Below are experts of layer 5 (counted from 0) of a mixture-of-experts language model. Rows are named router (the router's row for the expert) and show model dimensions 96-143. Each number is 128 + 24 x the weight over its row's rms, rounded and kept within 0 to 255.
After each expert's rows: a language model's description of what the expert responds to; "mostly gets" lists some tokens that are sent to it at least half of the time. This comes from a sample of Wikipedia text that the model never trained on.

# expert 17
router [159  95 120 138 145  96 147 115 145 124 114 169 124  97  75 150  89 103 118 127 101 106 143  97  92 147 109 133 150  97 140 130 154  94  97 129 120 105 113  87 120 164 159 153 112  99 162 140]
Auxiliary and modal verbs after a subject or that-clause, such as was, would, will, had, can, and infinitive to before verbs.
mostly gets: " had", " would", " can", " will", " may", " were"

# expert 1
router [143 124 106 172 121 133 150 124 155 170 101 141 104 133 108 138 172 102 117  94 124  98  79  92  98 163  91 126 135 123 160 125 175 148 103 151 140 131 137 152 117 114 129 145 121 140 101 153]
Conjunctions and connectives starting a new clause or sentence, usually after a comma or period, such as and, but, while, As, After, then.
mostly gets: " but", " while", " As", " then", " and", " However"

# expert 15
router [135  94 173 148 122  90 144 104 106 107 105 135 170  84 133 134 138  97 186 148 101  95 121 171  89 157 180 115 102 163  97 110 110  91  96 139 146 123 131 133 129 124 136 167 121  95 134 165]
Single capital letters and pieces inside acronyms and codes, often in parentheses, such as DT-T, TNT, NP-IC, A34.
mostly gets: "T", "B", " M", " G", " B", "R"

# expert 26
router [ 69 117 133 121 146 144 118 140 155 138 166 119  89 147 146 128 121 103 124  86 102 171 159 118 101 158 106 144 156 144 193 136 112 116 105 150  97  98 134 123 184 171  90 108 140 141 159 188]
Infinitive to after need, modal verbs and connectives in explanatory prose, such as can, may, than, such, without, if.
mostly gets: " can", " than", " so", " may", " could", " such"

# expert 41
router [ 93 114 162  81 106 136 135  90 125 137 162 131 140  97 103 150  98  83 129  92 152 129 144 144  81  87 136 117 139 145 113 110 147 121 130 144 147 130 166 146 121 132  76 149 101 148 130 134]
Words inside quoted song, album and film titles, mostly pronouns and short verbs such as You, Me, Love, My, Can, Is.
mostly gets: " Me", " Be", " Man", " Do", " Love", " My"

# expert 38
router [121 146 101 155  79  93 130 156 126 108  97 117 119 135 122 131 164  91 113 168 127 135 160 145 147 122 103  74 120 165 129 119 129 103 136 117 138 147 134 135 160 122 155 119 137 137  92 116]
Hyphens joining compound place and club names, such as Bas-Sassandra, Al-Qadsiah, Rot-Weiß, and name starts like Al, La, San, De.
mostly gets: " Al", " La", " U", " San", " De", " National"

# expert 12
router [146 125 132 171 108 105 112 152 115 102 146 139 140 127 137 131 118 165 169 153 123 121 138 122 148 150 167 158 147  53 161 136 156 134 116  87 123 134 107 173 131 126 140 130 114 124 137 118]
Slashes, dots and domain endings in website addresses (nyc.gov/, .org, .br), plus colons and semicolons in infobox lists.
mostly gets: " Website", " include", " refer", " referred", "Gl", " Arthropod"

# expert 46
router [121  94  59 151 144 187 101 130 174 110 124 139  99 139 122 119 131 168  81 155 126 172 114  89 174 105 130 136 132 121  99 147 151  99 132 142 129  99 147 124 115 149 170 108 140 164 127  85]
Table pipes and semicolons right after numeric values in statistics and election tables, such as 87.58 |, +0.51 |, 0;.
mostly gets: " 0;", "---|---|---|---|", " ashore", ");", " ±%", ";"

# expert 23
router [145 104 126 158 125 158 163 114  91 144 108 151 152 139 135 155  95 146 138 160 154  87 128  99 131 152 119 117 126 106  91 112 194  96  89 146 149  91 156  64 109 127 123 146 125 125 144 119]
Surname endings and main verbs in biographies, wrestling and media, such as Love-joy, Hayes, returned, died, released.
mostly gets: " returned", " died", " opened", " completed", " launched", " released"

# expert 44
router [110 127 156 165 109 161 142 104 141 144 135 156 138 110 131 131 152 107 182 111 128 115 116 123 114 161 137 105  93 142 107 125 148 131 163 146 163 109 132 146 126 143  82 163 129 121 157 151]
Nouns for works and media formats, such as album, song, film, Episode, CD, DVD, illustration, design, and quotation marks.
mostly gets: " music", " art", " song", " design", " video", " Episode"

# expert 24
router [114 112 138 136 139 175  89 166 158 143 156 132  99 139 173 140 110 152 117 120 113 139 154 112 140 168  98 130 163  74  81 111  82 182 114 150 136 145 126 102 147 129 131 121  94 129 129 128]
Pronouns, determiners and quantifiers starting clauses, such as he, who, which, all, some, every, There, plus commas after However.
mostly gets: " he", " who", " other", " which", " her", " she"

# expert 43
router [112 109 130 118 141 127 125 134  90 133 168 122 134 124 162 120 144 143 173  97 137 114 121 136 155 119 117 108 110 151 132 119 136 137 105 127 116  98 144 105 141 188  72 149 102 106 140 110]
Inner and ending pieces of Latin taxonomic and chemical terms in species lists, such as -ella, -tus, ox-ido-reductase, trypt-amine.
mostly gets: " Genus", "ella", "tus", "ium", "ensis", " car"

# expert 28
router [167 107 169 103 136 162 130 110 114 147 106 133 163 138 143 127  81 101 121 145 130 112 149 153 127 116 137 168  90 151 109 138 105 141 124 140 147 123  84 138 112 119 123 145 122 147  81 117]
Name pieces and abbreviations in sports tables and results, such as Blizzard, ATP, Djokovic, Davis Cup, scores like 3-3.
mostly gets: "TC", " Brown", " NXT", "VIE", "AL", " tick"

# expert 42
router [135 150 101  99  84 121 173 145 103 100 148 159 135 116 156 143 108 146 151 149 102 136 135 141 120 133  93  81 125 141 117 110 127 107 132 126 145  79 125 105 141 128 117 128 147 127 185 144]
First word of a name or title after including, named or called, such as Factor Bikes, Prime Minister, and first names Mike, Bill.
mostly gets: " including", " named", " include", " Mike", " Bill", " Alex"

# expert 20
router [ 82 124 139 145 117 108 121 124 152 127 143  80  89 164  93 144 131 133  82 176 124 179 130 118 115 116 116 100 128 124 107 103 108 106 169 180 122 118 110 142 140 128 155 123 163 137 131  98]
Prepositions like of, at, in, from, between following a noun, often in population and census sentences ("population at", "inhabitants of").
mostly gets: " at", " between", " from", " within", " of", " during"

# expert 2
router [122 135 105 145 109 107  82 152 126 164 176 137 142 127 127 123  90 132 137 111 158 102 132 118 142 100 152 129  99 113 120 175 171 113 135  92 132 122 140 157 102 124 158  86 127 131 106 129]
Word pieces inside proper names and rarer words, such as Muk-esh, M-ach-ado, S-pher-ical, plus infobox field labels like Born, Died, Rank.
mostly gets: " Born", " Man", " Died", "uk", " Length", " Member"

# expert 34
router [111  98 122 101 100  81 129 109 167 138 131 118 116 114 119 131  97  90 113 165 102 158 113  98 116 159  96 143  77 149 109 172 149 118 136 171 133 118 152 117 132 134 135 172 122 110 115 164]
Prepositions following verbs or dates in biographies and history, such as under the command, on 18 February, at, before, after.
mostly gets: " at", " under", " before", " station", " On", " after"

# expert 37
router [ 93 137 108 115 165 159 110 165 115 121 127  99 120 142 163 127 129 156 140 111 108 116 105 159 121 143 102 114 134 144 142 129 138 114 131 121 134  99 129 148  62 171 106  66 215 121 132 130]
Spatial and range words in geographic descriptions, such as located, near, north, east, around, from ... to, elevations of 900 m.
mostly gets: " located", " south", " near", " north", " east", " west"

# expert 47
router [100  87 150 133 122 111  61  78 113 184 165 137 125 132  92 142 120 164 167 108 162  96 167 104 171 126 125  98 110 106 115 133 162 153 105 131 100  91 164 108  96  98 115 141 102  92 127 106]
Word pieces and commas in German, Dutch and French names and titles, such as Kulturgeschicht-e, Zurmül-en, Allobro-ges, van.
mostly gets: " Le", "en", "ö", "sch", "ensis", "is"

# expert 25
router [144 150 137  91 122 167 124  90 123 137 157 123 136 101 115 139 108 174 141 174 140 125 127 114 138 152 119  89 119 124 113 156 165 136 142  91 128 163 135  93  98  72 164 141 124 137 149 156]
Surnames and the punctuation after them in citations, cast lists and credit tables, such as (1979) after an author, Walker, Singh, Taylor.
mostly gets: " wrote", " Jones", " Singh", " Candidate", " Nominated", " Bailey"

# expert 9
router [153 176  97 147  89 113 118 122 104  90 101 136  99 117 185 129 119 114 132 156 149  91 114 100 140 129 106 148 126  90 125 155 147 145 107 136 167 117 108 128 117 124 136 136 113 123 115 124]
Dashes, slashes and pipes between numbers in sports results, career tables and lists, such as 1 – 0 and | 1960 |, plus units like km and kg.
mostly gets: " -", " –", " km", " /", " kg", " since"

# expert 36
router [169 150 113 137 145 134 105 151 135 104 107 136 139 118 171 132 106 128 117 122 125  96 153 144 123  95 127 112 114  88 140  97 160 133 104 141 112 120 133 118 110  76 107 116 151 116 143  92]
Capitalized words inside names of organizations, lists and events, like National Historic Landmarks, International, Film, Royal Academy of Dramatic.
mostly gets: " International", " Film", " British", " social", " Western", " Historic"

# expert 40
router [161 179  74 126  99 117 111 103 109 129 122 124 138 177 168 131 102 108  86 135 119 143 123 112  86 108 143 166  97 104 125 115 104 144 172 133 160 149 100 164 119  70 111 115 121 118 114  80]
Words and table cells in athletes' career sections and squad tables, such as in, season, won, Nominated, team, player numbers.
mostly gets: " Nominated", "present", " won", " Won", "Final", " winning"